config.yaml
num_hidden_layers: 13
hidden_size: 128
n_experts: 12
experts_per_token: 2
d_expert: 144
d_shared_expert: 0
hidden_act: "swiglu"
moe_layers: [1, 2, 3, 4, 5, 6, 7, 8, 9, 10, 11, 12]
router_score: "softmax"
normalize_top_k: true
routed_scale: 1.0
balance_loss: 0.00139
balance_bias: true
init_std_router: 0.0242
lr_router: 0.00191
num_attention_heads: 2
num_key_value_heads: 1
head_dim: 64
vocab_size: 1521
norm: "rmsnorm"
norm_place: "pre"
norm_eps: 1e-05
positions: "rope"
rope_theta: 2540.0
rope_fraction: 1.0
qk_norm: true
attn_scale: 0.125
tie_word_embeddings: false
parallel_block: false
init: "normal"
init_std_qkv: 0.0541
init_std_o: 0.0
init_std_up: 0.0541
init_std_down: 0.0
optimizer: "muon_variant"
learning_rate: 0.00322
lr_mult_up: 0.922
beta1: 0.93
lr_head: 0.00884
max_grad_norm: 1.0
warmup_steps: 50
schedule: "cos"
final_lr_fraction: 0.1
batch_tokens: 131072
max_seq_len: 512
doc_mask: true
train_tokens: 682100000
max_steps: 5205
dataset: "wikipedia_en"
Below are experts of layer 3 (counted from 0) of a mixture-of-experts language model. Rows are named router (the router's row for the expert), down (a neuron's output weights, with its number) and show model dimensions 0-127. Each number is 50 + 15 x the weight over its row's rms, rounded and kept within 0 to 99.
Before each expert's rows: "comes before" lists some tokens at least twice as common just after its tokens as in all text. This comes from a sample of Wikipedia text that the model never trained on. Tokens count by the router's weight.

# expert 4
comes before: " |", "8", "6", "7", "5", "3"
router:57 50 54 63 61 44 65 63 45 64 28 44 55 39 37 47 62 81 28 20 40 50 43 18 43 84 30 19 76 38 38 31 51 70 52 25 58 76 57 42 43 36 45 55 66 42 43 19 31 37 59 59 52 42 43 38 67 48 53 69 71 55 46 55 47 62 50 42 46 61 60 50 21 53 38 56 52 65 19 54 36 50 52 70 57 28 53 25 60 55 76 46 76 54 18 38 16 53 64 60 50 46 57 47 67 39 52 49 53 54 53 41 40 64 11 54 46 63 58 40 17 35 62 51 75 41 45 43
down26:21 54 44 36 41 57 70 27 50 62 68 57 42 61 49 54 72 37 40 34 33 50 43 58 41 39 44 50 44 51 42 54 51 23 71 54 66 41 43 41 42 55 49 22 75 67 21 60 77 33 51 43 43 45 83 58 36 39 84 64 44 45 52 48 68 63 64 74 52 26 53 48 71 52 64 67 68 58 56 50 51 34 43 31 57 58 60 43 48 36 29 35 47 31 78 39 63 67 53 63 20 77 93 49 42 53 45 50 34 54 59 24 83 61 28 53 58 63 73 29 36 30 49 50 37 65 48 40
down27:30 45 72 48 41 66 63 69 70 44 62 79 52 50 36 49 32 37 44 29 50 46 45 40 28 29 21 53 46 24 66 49 40 72 51 75 54 44 44 48 52 60 27 63 59 46 58 50 39 52 55 57 42 49 34 60 73 58 27 29 51 67 65 52 43 29 58 40 59 48 48 71 41 64 47 39 38 48 53 41 59 68 87 86 41 81 47 48 37 80 63 35 72 62 47 65 39 71 42 20 50 69 33 61 44 24 37 38 20 44 46 30 60 65 74 34 61 66 33 32 33 26 65 62 41 56 63 44
down28:41 62 52 53 67 55 40 61 72 77 41 50 48 31 69 49 57 37 39 51 37 29 38 77 41 58 47 62 58 91 48 27 17 45 46 67 59 60 19 28 73 57 70 47 56 51 40 37 41 40 40 54 49 51 38 65 99 54 54 55 41 51 48 50 63 39 47 54 34 20 16 07 33 59 44 33 50 71 46 46 37 32 54 39 73 53 74 63 15 55 34 41 46 49 43 38 60 42 52 43 42 72 53 40 30 50 51 63 64 60 34 41 55 59 58 46 63 42 56 24 45 29 71 47 42 57 50 45
down29:53 47 49 62 45 64 55 70 57 27 52 54 78 50 86 23 62 33 31 39 39 83 63 39 77 59 53 55 43 46 52 52 38 66 47 60 57 63 42 54 47 52 55 80 70 39 59 45 76 49 65 58 41 78 75 49 50 54 60 50 46 56 47 64 59 27 70 68 40 66 57 54 09 86 28 61 41 46 58 57 59 29 28 82 27 48 40 43 59 42 58 54 32 59 57 50 45 87 77 59 19 46 38 41 60 48 28 19 35 46 54 44 42 61 27 68 49 44 67 51 39 46 51 51 48 35 58 51
down30:45 51 20 33 59 53 64 64 50 54 39 34 42 29 60 34 29 48 65 68 42 38 51 64 40 68 50 62 63 39 16 51 66 60 56 37 60 50 39 33 49 58 63 46 60 55 79 55 30 47 73 52 38 40 64 43 52 44 24 47 45 49 75 99 72 49 35 51 09 45 47 41 42 50 50 31 41 71 61 70 61 51 30 52 17 72 33 44 53 32 45 67 42 56 52 68 70 44 48 62 49 49 20 26 41 63 75 44 37 46 61 44 48 46 27 54 66 38 50 52 42 37 55 72 37 33 22 65
down31:57 60 67 35 48 21 45 51 46 62 66 50 41 64 23 53 49 30 71 44 45 30 73 29 65 32 37 40 48 33 41 50 63 52 31 53 86 65 33 55 66 68 52 61 44 52 32 38 61 48 41 59 61 26 36 44 55 55 45 70 52 35 40 39 72 66 44 34 67 41 58 55 46 80 34 52 57 43 41 44 38 47 35 36 42 58 66 00 69 78 45 53 36 45 59 66 50 23 82 65 68 27 57 53 46 54 92 50 41 47 44 43 42 53 60 48 65 91 39 58 62 43 67 64 58 46 51 62
down32:41 68 44 41 51 65 24 67 45 49 31 70 62 55 55 43 55 48 52 67 26 65 62 68 52 56 51 42 64 61 76 80 29 53 45 65 23 69 47 74 59 76 48 30 81 20 43 63 51 65 80 44 51 52 42 46 46 49 59 70 49 55 34 75 52 53 42 36 74 67 23 51 73 54 87 31 50 59 68 68 63 53 48 42 59 41 73 41 50 30 35 44 33 45 84 26 64 37 44 27 34 68 58 57 55 57 51 37 60 41 29 55 64 74 66 48 57 41 35 32 54 41 57 37 75 43 30 46
down33:28 54 15 62 62 48 71 54 67 39 27 54 71 67 31 54 69 44 51 57 38 30 19 47 49 29 32 52 67 73 40 34 56 40 30 36 29 43 16 64 49 35 48 42 38 82 76 31 38 52 38 50 41 55 39 36 70 53 45 63 55 62 31 53 42 40 12 47 49 71 28 63 63 61 18 40 37 56 52 33 64 70 35 65 55 62 47 30 61 62 50 34 31 71 47 43 71 48 32 40 24 47 51 43 39 38 55 65 38 52 46 53 57 63 23 46 42 35 30 76 51 61 77 41 38 47 46 50
down34:50 34 68 15 62 50 48 40 67 38 61 46 41 38 28 51 49 49 49 44 83 39 55 77 73 51 38 66 48 57 63 64 23 74 45 61 38 26 52 51 39 44 48 46 42 64 49 47 37 27 36 61 40 80 15 34 58 48 35 40 36 51 78 48 57 75 59 46 55 35 60 71 36 32 24 71 61 60 45 25 41 37 77 80 50 41 52 60 55 67 52 26 31 45 41 76 50 56 52 46 45 45 41 30 28 26 32 72 24 44 62 55 36 56 79 48 75 34 45 46 54 52 36 63 64 70 53 59

# expert 8
comes before: " of", ",", " in", "s", " and", "."
router:55 80 45 46 54 55 48 35 32 41 41 44 37 54 56 52 40 36 64 53 25 42 58 30 44 43 55 31 59 57 57 49 53 61 35 52 65 23 40 77 56 76 47 34 25 35 51 27 67 30 39 63 57 50 61 56 60 26 63 53 22 47 47 59 63 41 56 42 58 54 57 34 29 37 27 59 48 37 03 50 54 39 45 58 39 64 49 32 74 54 46 41 53 73 26 52 21 73 52 52 59 59 89 46 46 17 40 41 56 55 71 28 63 30 25 46 78 47 48 27 56 51 25 65 77 42 54 72
down26:41 43 40 62 41 57 44 40 57 48 49 54 55 50 47 59 28 41 54 74 26 69 56 33 34 51 62 34 37 31 40 38 55 49 65 61 39 38 52 39 34 50 67 61 33 80 57 51 48 67 48 29 56 30 65 38 58 31 42 25 33 29 47 30 75 61 37 50 63 80 50 49 44 53 46 44 59 56 31 40 47 61 83 75 53 57 25 35 72 42 35 38 70 36 44 50 32 61 23 48 42 21 34 30 39 53 56 17 78 51 60 39 64 12 82 34 40 44 47 30 31 79 32 32 43 66 57 50
down27:52 58 43 55 65 66 60 24 29 45 43 62 58 31 63 57 16 36 63 49 52 39 41 40 70 52 43 68 55 30 67 47 68 30 64 52 43 28 63 41 43 44 55 45 13 43 60 56 65 56 35 40 43 70 35 36 43 29 42 58 43 39 34 65 43 42 60 28 31 64 36 75 50 60 46 43 65 84 40 42 53 42 66 34 38 75 54 54 45 34 44 65 66 66 34 52 54 15 23 65 33 31 58 60 38 18 58 45 47 27 62 54 25 31 53 45 55 82 07 42 44 52 64 36 73 56 50 67
down28:42 43 41 56 55 29 56 45 56 31 47 76 80 22 60 77 31 42 48 73 70 59 55 59 76 61 51 38 50 63 32 12 15 45 43 29 55 61 51 77 43 58 34 49 55 64 43 59 58 84 61 45 53 68 41 46 63 51 56 65 46 39 58 53 60 75 40 64 47 53 51 68 38 38 45 52 51 50 60 37 51 23 64 54 79 77 43 63 35 46 62 57 74 61 32 56 86 28 47 64 60 54 51 55 68 48 41 42 66 51 74 56 45 43 45 32 66 48 28 23 68 72 38 27 30 62 43 77
down29:46 58 87 72 52 65 49 37 60 50 63 61 34 42 43 71 32 30 32 78 51 66 58 58 39 47 47 58 27 56 31 78 69 38 44 56 63 68 72 13 60 44 43 36 63 54 60 58 58 54 78 56 27 56 46 59 47 38 44 35 38 36 56 68 41 67 40 66 19 26 40 85 75 61 63 38 40 53 67 61 40 65 11 60 51 39 40 57 41 30 65 65 27 58 71 52 45 28 51 22 56 57 49 52 61 43 34 36 71 36 54 43 60 63 56 38 84 66 39 35 46 60 59 68 44 49 45 52
down30:61 54 70 66 42 17 47 44 42 34 47 48 53 54 52 43 69 47 42 47 40 38 37 55 56 45 77 45 44 64 46 88 51 77 58 02 68 79 57 32 50 61 59 54 50 60 47 29 49 41 60 36 66 40 47 51 28 55 46 54 27 52 63 39 30 58 18 77 55 33 46 36 60 49 57 81 48 48 51 59 59 51 71 47 52 40 41 47 67 48 35 68 54 83 15 50 35 59 78 65 35 54 70 56 51 46 41 53 50 53 52 74 74 51 34 43 51 42 24 47 27 42 88 61 59 17 50 52
down31:51 36 30 21 39 58 77 17 64 64 34 64 62 62 58 57 56 57 53 53 28 34 47 42 54 35 33 36 62 60 37 64 42 72 51 36 32 27 42 46 30 41 64 70 28 56 41 85 49 55 49 28 78 34 45 58 26 33 37 70 43 50 37 52 74 69 52 42 36 46 28 70 73 45 28 69 78 40 44 53 65 30 53 77 31 60 41 48 56 44 57 54 49 42 37 30 46 58 34 54 38 66 73 53 36 57 45 54 44 70 48 25 55 41 55 48 48 83 50 76 25 29 60 41 65 22 59 41
down32:47 76 43 52 44 41 44 48 36 26 45 58 56 40 66 55 48 60 86 90 59 60 41 56 42 67 31 49 38 54 27 52 22 41 22 43 58 56 56 81 53 60 35 66 32 59 49 53 65 33 58 55 22 62 42 42 61 33 57 58 39 35 56 58 54 55 38 51 63 25 18 34 17 58 56 22 62 62 44 51 31 56 61 92 48 49 40 42 54 33 65 57 66 21 54 49 52 46 65 38 47 67 33 43 74 48 63 25 39 46 58 17 66 48 39 57 41 44 57 35 54 52 53 57 83 37 57 21
down33:39 51 70 56 36 68 54 35 49 61 70 27 39 56 32 69 57 29 62 66 55 42 51 59 77 36 36 63 66 58 63 44 52 34 55 73 69 48 45 33 61 44 61 42 43 11 53 62 53 66 85 33 54 41 54 45 56 63 49 47 44 34 42 09 72 69 52 33 20 35 39 35 38 39 50 25 75 55 71 19 61 36 36 32 43 50 34 71 57 40 78 35 55 45 49 56 54 50 54 72 71 59 41 35 46 53 40 57 46 48 56 52 24 57 72 86 44 70 55 48 29 39 56 51 31 61 50 22
down34:37 41 75 30 58 54 42 42 42 55 57 30 56 52 53 51 61 29 58 72 76 36 45 87 77 52 51 53 29 59 32 48 66 73 46 22 62 50 36 36 55 51 67 30 31 69 48 73 21 77 43 56 77 36 29 41 50 55 53 67 45 73 78 33 44 29 46 40 77 53 52 49 27 61 41 53 57 64 51 60 36 78 40 63 42 67 43 11 24 68 44 53 37 46 75 62 52 17 46 49 62 60 60 52 55 59 61 49 44 52 40 45 50 77 73 59 44 75 31 59 67 46 36 53 59 47 45 38

# expert 0
comes before: " the", " The", " a", " In", " his", " He"
router:53 33 62 12 37 59 67 23 56 65 74 54 54 54 58 28 37 53 51 47 68 34 62 51 51 29 36 56 54 46 58 71 27 60 68 77 50 43 60 46 50 35 35 48 61 56 89 57 58 70 61 62 52 67 46 49 56 56 55 47 75 51 61 59 59 53 69 46 48 33 20 67 61 72 60 40 63 18 72 40 54 60 28 49 65 60 48 64 54 46 47 39 61 34 93 56 57 68 57 40 45 50 85 41 62 66 57 89 32 80 53 36 38 71 56 44 55 54 57 46 72 32 60 33 32 50 39 69
down26:42 61 33 66 57 65 42 59 46 53 76 46 27 34 59 48 68 53 55 65 41 56 55 56 35 44 54 34 70 33 65 63 52 44 65 42 60 35 57 57 69 37 47 40 69 43 47 18 31 68 36 52 48 39 24 23 57 45 46 47 73 81 41 50 36 59 63 36 74 57 69 94 22 64 48 53 65 70 51 32 38 61 26 54 30 50 55 71 66 71 63 55 39 60 49 57 55 61 45 51 62 34 61 72 62 38 41 68 42 92 52 30 07 35 63 52 46 47 73 42 48 33 62 48 55 75 37 39
down27:35 72 49 43 41 52 48 43 51 35 38 46 51 40 58 50 60 56 51 44 50 41 54 48 57 38 44 71 52 36 27 41 39 69 69 16 48 38 61 58 66 64 40 65 49 67 18 55 40 81 38 50 57 34 33 59 61 35 72 07 32 49 49 32 55 45 32 55 79 48 37 76 72 65 37 54 38 54 34 48 66 48 53 47 67 41 57 27 47 74 31 16 67 04 67 37 42 43 63 54 82 50 60 66 33 30 55 47 34 24 44 58 39 54 50 59 86 64 54 67 44 47 40 50 53 64 73 39
down28:47 62 67 70 52 70 45 61 52 51 88 44 50 55 38 65 68 70 39 66 43 75 66 47 38 48 76 54 47 59 44 26 40 49 39 48 59 45 21 39 35 39 38 42 62 74 57 18 68 46 41 32 52 38 76 50 37 55 36 53 32 53 51 26 73 48 36 48 50 37 30 58 87 45 49 58 75 68 17 62 40 29 49 36 62 51 64 70 53 57 46 21 21 58 35 61 57 55 69 45 70 45 70 44 44 59 64 45 40 71 26 72 33 56 50 18 35 29 54 44 48 66 43 43 60 30 68 36
down29:50 58 71 48 53 46 53 39 44 39 49 43 32 37 63 39 62 80 38 58 62 16 24 59 21 41 50 47 55 30 46 69 59 56 42 19 51 40 76 59 36 51 39 47 77 30 60 69 25 69 75 46 39 73 46 66 35 64 42 58 51 37 26 69 31 38 26 50 45 66 50 64 33 38 47 53 39 47 31 49 21 72 55 59 63 45 48 61 54 62 43 59 60 52 39 54 45 17 44 26 74 68 73 30 54 87 67 28 55 84 49 44 46 72 59 71 26 58 56 43 56 53 55 55 47 46 47 32
down30:29 56 37 28 51 54 54 89 48 61 69 53 45 40 53 70 50 40 51 84 69 35 05 79 51 50 69 51 34 62 58 46 79 51 60 63 53 68 66 39 50 31 70 39 41 30 38 60 29 24 19 28 48 48 60 36 43 25 62 63 67 33 38 10 67 60 56 58 57 57 48 56 46 48 48 41 62 69 21 31 37 52 57 54 59 72 19 65 45 64 49 60 58 28 58 62 58 61 57 51 43 39 61 41 38 57 56 71 46 33 56 57 64 56 66 53 45 36 40 43 65 39 57 36 78 66 33 48
down31:24 17 62 65 52 23 58 33 59 29 45 75 48 46 58 43 48 41 35 51 45 68 28 32 57 46 46 41 34 49 65 50 47 41 58 20 26 37 40 40 72 58 43 15 49 84 50 63 42 55 63 37 64 83 58 54 35 37 43 38 53 63 18 67 49 62 46 36 49 43 65 31 49 52 54 49 72 58 53 42 66 49 43 62 80 06 62 51 72 49 62 57 47 40 55 67 42 53 48 56 41 64 48 80 61 41 50 69 50 23 33 59 51 55 35 11 56 66 30 64 28 52 36 57 63 64 40 43
down32:73 44 63 34 29 45 35 61 45 13 70 62 44 62 72 22 53 54 56 29 63 48 56 37 38 31 42 63 20 46 63 28 30 55 55 70 44 56 43 43 56 52 30 38 59 36 49 58 58 45 36 48 30 59 47 41 45 56 41 51 34 41 60 16 51 45 51 45 59 30 42 70 32 83 21 65 81 61 37 39 49 67 51 73 62 42 63 40 88 45 38 65 63 37 48 24 51 36 53 60 50 43 53 58 44 57 35 70 54 57 60 47 54 37 47 46 39 28 70 55 59 23 13 63 33 77 50 80
down33:63 55 54 49 46 47 53 54 29 31 36 53 65 28 29 30 78 41 43 65 46 52 15 52 41 35 48 59 69 43 31 52 32 67 45 51 63 41 75 51 32 48 73 49 63 38 58 45 71 49 65 60 28 56 24 46 72 44 35 42 68 53 60 51 50 38 39 56 58 80 60 56 34 42 40 74 79 53 41 41 34 51 35 49 57 09 64 46 54 57 79 36 50 73 56 45 48 69 54 37 44 59 25 23 29 50 71 51 80 53 46 79 50 59 15 41 62 57 19 38 60 58 58 70 73 46 35 45
down34:46 58 53 57 31 55 66 57 38 32 52 44 64 59 41 35 41 76 28 31 54 82 52 72 38 09 28 30 50 63 51 54 12 65 59 68 29 46 92 77 55 31 61 50 59 73 57 56 43 53 72 62 61 42 53 47 35 53 33 36 49 29 54 36 62 32 52 45 44 48 23 67 33 80 60 60 38 48 41 52 51 86 56 41 46 24 45 30 33 47 49 40 42 28 33 49 31 67 36 48 74 47 58 61 43 65 57 36 62 49 38 53 50 41 62 47 80 46 49 38 52 75 46 36 68 49 72 54

# expert 3
comes before: "|", "-", " |", "\n", "==", "The"
router:37 60 58 61 70 56 45 65 28 27 46 36 55 39 26 62 57 47 39 64 65 75 36 66 61 25 41 30 50 57 20 62 34 28 48 27 52 63 57 27 39 59 42 48 74 58 35 56 51 17 73 16 31 42 66 50 35 35 40 41 57 33 51 64 45 48 55 51 51 46 39 48 60 53 45 52 62 49 79 23 45 75 31 70 48 52 62 45 62 60 75 54 49 46 61 46 51 66 45 39 57 72 33 49 44 74 37 70 74 45 47 62 48 52 85 59 27 50 48 82 72 63 56 32 20 40 76 37
down29:72 50 54 29 48 59 57 62 35 47 45 76 64 40 21 56 56 64 74 34 46 48 50 27 17 47 45 47 24 31 52 52 77 78 47 40 59 48 29 57 65 58 48 62 48 76 57 58 35 53 99 44 67 42 57 36 52 45 62 45 62 39 62 46 17 76 37 44 54 22 37 78 51 62 26 49 64 54 46 43 62 51 39 53 49 59 42 52 50 51 51 34 54 63 50 58 43 89 48 66 40 35 24 50 82 67 56 44 36 50 59 53 69 19 74 49 42 53 48 29 36 56 76 62 50 32 38 40
down30:80 63 37 60 48 61 59 18 31 39 58 49 47 41 40 38 65 30 31 50 52 44 72 53 39 59 45 55 59 46 39 39 64 56 46 80 14 44 74 42 55 51 56 54 42 59 45 67 31 34 87 23 71 67 46 30 40 48 71 17 36 61 39 40 47 39 32 31 28 62 32 39 63 42 57 58 39 66 58 66 72 46 39 41 39 67 37 55 56 76 46 52 70 39 68 46 57 52 41 55 36 65 51 22 22 87 58 41 25 52 60 44 65 62 56 54 40 28 38 32 28 53 45 33 62 47 78 46
down31:60 35 57 44 68 44 39 41 80 72 52 60 55 51 52 51 58 57 55 50 39 48 40 63 46 57 64 52 26 26 37 40 48 76 43 44 42 57 59 36 46 45 18 36 68 81 46 36 28 66 59 71 57 56 36 41 67 32 70 10 33 52 71 42 79 59 71 51 64 60 40 68 43 57 64 58 38 00 70 53 66 09 31 58 40 56 46 63 58 47 58 39 55 31 42 88 26 62 56 55 59 55 57 63 52 48 67 44 54 44 41 36 40 70 14 45 62 41 47 50 61 47 47 37 68 46 55 61
down32:67 71 39 33 41 58 24 14 35 18 57 50 55 30 30 53 85 41 57 49 41 44 29 46 28 54 49 57 75 61 49 47 47 56 49 36 43 59 39 63 48 22 62 39 50 39 66 38 53 57 76 30 46 38 52 32 65 30 52 57 81 80 56 49 42 69 66 37 56 60 63 53 51 59 29 64 54 59 44 78 66 34 70 62 39 65 70 73 45 62 32 57 26 60 29 38 63 58 35 30 69 53 50 73 24 56 38 68 44 44 61 44 34 45 30 28 60 65 53 36 57 82 68 62 46 40 52 32
down33:52 40 50 32 61 14 57 59 37 51 51 56 38 44 37 41 38 39 53 52 61 47 41 13 57 59 87 59 36 25 65 59 34 71 49 60 43 33 23 25 36 50 48 46 16 60 58 60 88 57 28 68 52 75 58 47 23 36 39 52 56 48 30 48 34 46 28 44 55 84 62 44 63 49 59 44 34 55 43 44 63 48 64 49 59 58 28 49 55 44 44 70 33 41 57 10 57 52 59 54 30 70 71 73 32 45 38 66 62 79 42 44 29 51 48 60 61 56 44 61 31 48 33 28 52 72 62 33
down34:43 30 37 56 71 45 45 44 81 53 73 44 30 59 50 58 32 47 78 36 66 69 58 56 52 32 55 35 58 78 45 63 29 33 55 41 26 36 50 62 51 45 59 32 52 50 44 61 43 39 73 30 77 51 36 40 76 55 22 58 68 56 37 82 17 80 50 30 64 21 51 31 53 39 62 62 37 62 60 22 41 56 41 27 58 59 56 39 49 48 64 61 50 49 64 25 30 50 51 38 47 50 68 43 43 21 45 52 49 70 76 43 29 49 68 40 69 38 46 68 80 71 62 44 59 70 57 41
down35:43 30 22 60 30 67 38 55 61 42 49 61 53 41 76 78 34 47 48 54 36 37 75 47 62 41 35 28 55 51 50 28 69 43 39 50 51 60 43 35 58 47 36 69 34 42 59 59 63 82 34 40 52 39 52 57 67 51 29 25 40 84 49 48 49 48 52 42 52 62 52 77 69 36 40 58 47 37 46 55 46 41 27 54 31 77 81 23 68 75 50 67 27 54 18 16 66 56 54 67 45 32 64 55 48 26 59 23 69 62 52 50 07 41 46 51 54 52 55 50 50 46 43 51 67 22 35 47
down36:39 63 31 72 65 35 65 48 43 54 46 37 64 73 69 58 23 43 45 23 53 46 68 71 62 71 67 67 27 60 72 41 57 27 47 37 45 55 40 33 77 34 46 78 45 52 45 46 47 16 15 67 61 46 44 51 34 71 45 49 57 49 40 27 70 72 43 42 69 74 37 41 25 18 62 63 49 32 64 52 55 49 58 52 57 52 48 71 53 67 58 37 49 59 50 42 15 47 54 48 53 34 71 27 43 65 39 42 43 18 54 53 36 51 50 53 50 49 34 68 40 40 38 85 79 44 42 67
down37:21 82 63 37 55 53 55 68 60 37 75 52 54 65 33 47 49 62 54 59 28 43 49 65 38 31 60 57 20 57 68 49 35 66 56 46 75 45 36 77 58 63 55 55 58 34 34 41 45 08 53 57 35 52 63 55 55 44 65 43 44 75 58 67 67 73 57 63 67 32 50 22 43 69 73 73 37 67 41 21 44 54 36 56 51 66 62 58 28 34 50 65 31 46 60 35 73 60 52 48 60 52 60 54 40 51 68 68 91 58 47 50 43 62 37 80 77 70 37 25 54 37 67 52 52 56 70 46

# expert 11
comes before: "\n", " ", " 0", " 3", " 1", " 4"
router:21 65 48 51 40 57 60 69 54 49 38 51 42 32 30 64 60 06 62 49 56 74 72 54 50 41 27 78 42 49 80 40 32 29 46 56 64 49 36 24 29 54 62 36 73 54 35 32 55 53 72 48 20 59 52 63 27 62 48 54 73 37 70 32 48 27 36 37 53 37 90 41 41 48 70 46 40 41 48 69 48 39 61 44 43 43 34 40 40 48 28 50 74 55 42 49 35 37 58 56 66 54 49 40 60 28 60 38 31 40 70 49 71 52 43 26 29 53 36 44 46 39 69 45 14 48 58 23
down29:65 54 48 58 57 52 45 67 66 37 33 58 37 56 41 50 49 73 52 89 17 65 60 51 31 49 47 42 56 29 31 39 43 47 59 46 57 77 43 68 26 63 54 63 51 86 56 40 66 24 53 61 43 63 30 75 38 48 33 67 70 38 45 62 73 60 52 29 51 63 49 47 60 40 34 31 46 24 48 82 15 66 55 50 34 51 37 59 43 25 67 48 62 51 55 54 57 54 42 53 40 93 65 31 61 96 79 52 46 52 31 46 37 49 51 59 60 59 48 47 66 63 51 51 71 39 38 48
down30:28 50 44 56 58 35 56 68 45 43 43 78 44 36 59 52 65 78 56 45 54 49 53 77 53 54 54 76 26 53 57 60 39 69 28 53 62 55 52 66 40 38 62 20 67 75 33 31 58 57 40 23 72 27 36 55 59 63 63 52 49 70 30 53 65 67 27 53 78 41 34 73 64 29 46 55 23 53 71 24 51 55 31 16 52 35 48 30 47 49 27 55 75 42 70 43 27 55 66 65 53 62 47 71 36 26 57 46 39 37 59 35 35 39 29 36 69 46 39 54 69 27 64 50 59 56 36 31
down31:45 46 52 50 47 28 57 66 23 16 56 50 52 46 48 22 68 40 59 65 71 62 45 31 48 56 43 75 54 48 35 44 37 51 45 44 32 45 50 32 30 65 45 25 34 85 45 47 55 70 50 58 32 52 32 50 57 25 83 66 32 58 36 56 34 55 29 70 03 56 30 49 30 22 58 32 66 34 37 72 77 46 46 43 38 50 53 41 78 44 63 81 61 61 59 49 62 24 45 65 41 38 36 46 45 57 54 42 76 37 37 20 57 49 56 51 55 54 53 42 64 51 34 66 71 59 63 50
down32:49 47 39 37 49 75 20 40 50 43 61 43 71 54 46 59 34 71 44 42 53 44 42 30 53 36 58 36 47 45 11 54 62 63 39 73 49 38 54 45 55 38 32 50 38 37 68 55 50 46 53 34 67 31 68 51 83 66 36 66 49 71 64 56 21 53 41 21 63 42 31 63 44 59 77 42 25 35 38 40 28 51 72 73 41 68 79 27 52 62 41 55 58 36 36 45 79 69 39 43 74 58 65 46 69 88 45 42 60 42 24 55 50 42 39 52 37 37 62 76 62 22 55 63 51 58 45 74
down33:22 88 21 53 44 47 27 67 50 52 47 42 61 34 56 64 76 60 61 73 56 49 54 45 69 48 42 59 48 94 19 80 76 33 69 48 53 50 74 26 88 60 50 48 63 63 32 41 45 63 54 55 57 39 40 52 59 59 24 62 52 48 49 44 34 64 68 40 49 40 59 47 36 43 55 88 48 72 28 42 59 37 26 50 48 48 62 43 72 36 39 65 48 49 28 44 50 63 60 58 79 37 62 61 62 47 45 51 67 62 56 55 70 26 41 55 35 54 59 42 61 38 14 42 60 65 47 53
down34:45 38 67 46 65 65 31 43 38 64 52 41 44 50 34 58 26 42 73 35 47 99 46 32 51 70 54 67 43 44 51 57 38 59 36 53 53 46 82 31 46 55 60 33 41 67 45 37 49 37 47 72 42 61 50 62 36 36 53 40 51 56 54 66 39 82 46 27 47 57 34 26 47 74 56 44 88 08 27 62 43 57 67 40 44 37 32 29 32 38 22 44 62 51 69 69 60 52 43 28 50 58 35 34 41 67 54 55 72 38 48 78 52 42 44 58 80 25 47 46 60 36 55 72 29 49 50 53
down35:45 73 62 76 59 56 53 39 48 35 37 52 64 62 32 65 50 78 66 48 73 37 43 39 50 29 38 39 60 60 45 63 51 30 44 44 61 49 49 43 27 45 59 62 38 55 49 44 83 29 48 14 34 61 55 39 48 77 34 33 46 32 48 76 54 75 46 44 77 96 17 33 30 49 44 46 29 59 42 45 45 44 48 48 61 49 54 47 23 23 38 31 63 62 33 45 59 53 56 58 69 49 53 35 60 78 43 55 56 55 54 49 46 67 60 80 70 37 38 58 19 57 15 58 62 66 38 57
down36:40 55 35 68 63 49 45 62 60 28 52 36 58 60 56 46 38 48 48 67 29 63 48 38 49 44 85 20 32 58 58 66 63 36 53 32 50 45 64 33 42 46 39 78 64 40 65 37 68 06 46 61 37 60 41 81 59 49 49 74 55 44 41 32 44 55 52 37 50 38 56 40 35 33 73 45 40 50 68 44 50 30 43 30 64 44 52 64 41 63 22 59 32 39 55 04 61 46 49 49 42 60 48 61 70 63 69 36 62 48 68 37 17 74 44 48 61 17 44 65 39 47 53 33 48 64 74 87
down37:52 62 67 58 58 49 60 51 81 54 23 78 57 72 24 47 53 81 34 59 69 31 58 25 68 56 81 48 71 44 55 34 59 57 74 34 47 69 59 55 46 48 21 52 65 50 29 76 70 33 76 58 59 71 78 44 44 58 42 52 43 34 52 44 39 62 38 65 68 70 34 33 49 54 41 63 49 52 57 29 66 41 68 54 35 41 30 60 41 50 47 34 58 57 77 33 34 73 47 60 48 78 58 42 47 68 59 47 74 18 47 44 29 70 46 58 37 46 79 45 61 53 31 47 49 43 44 23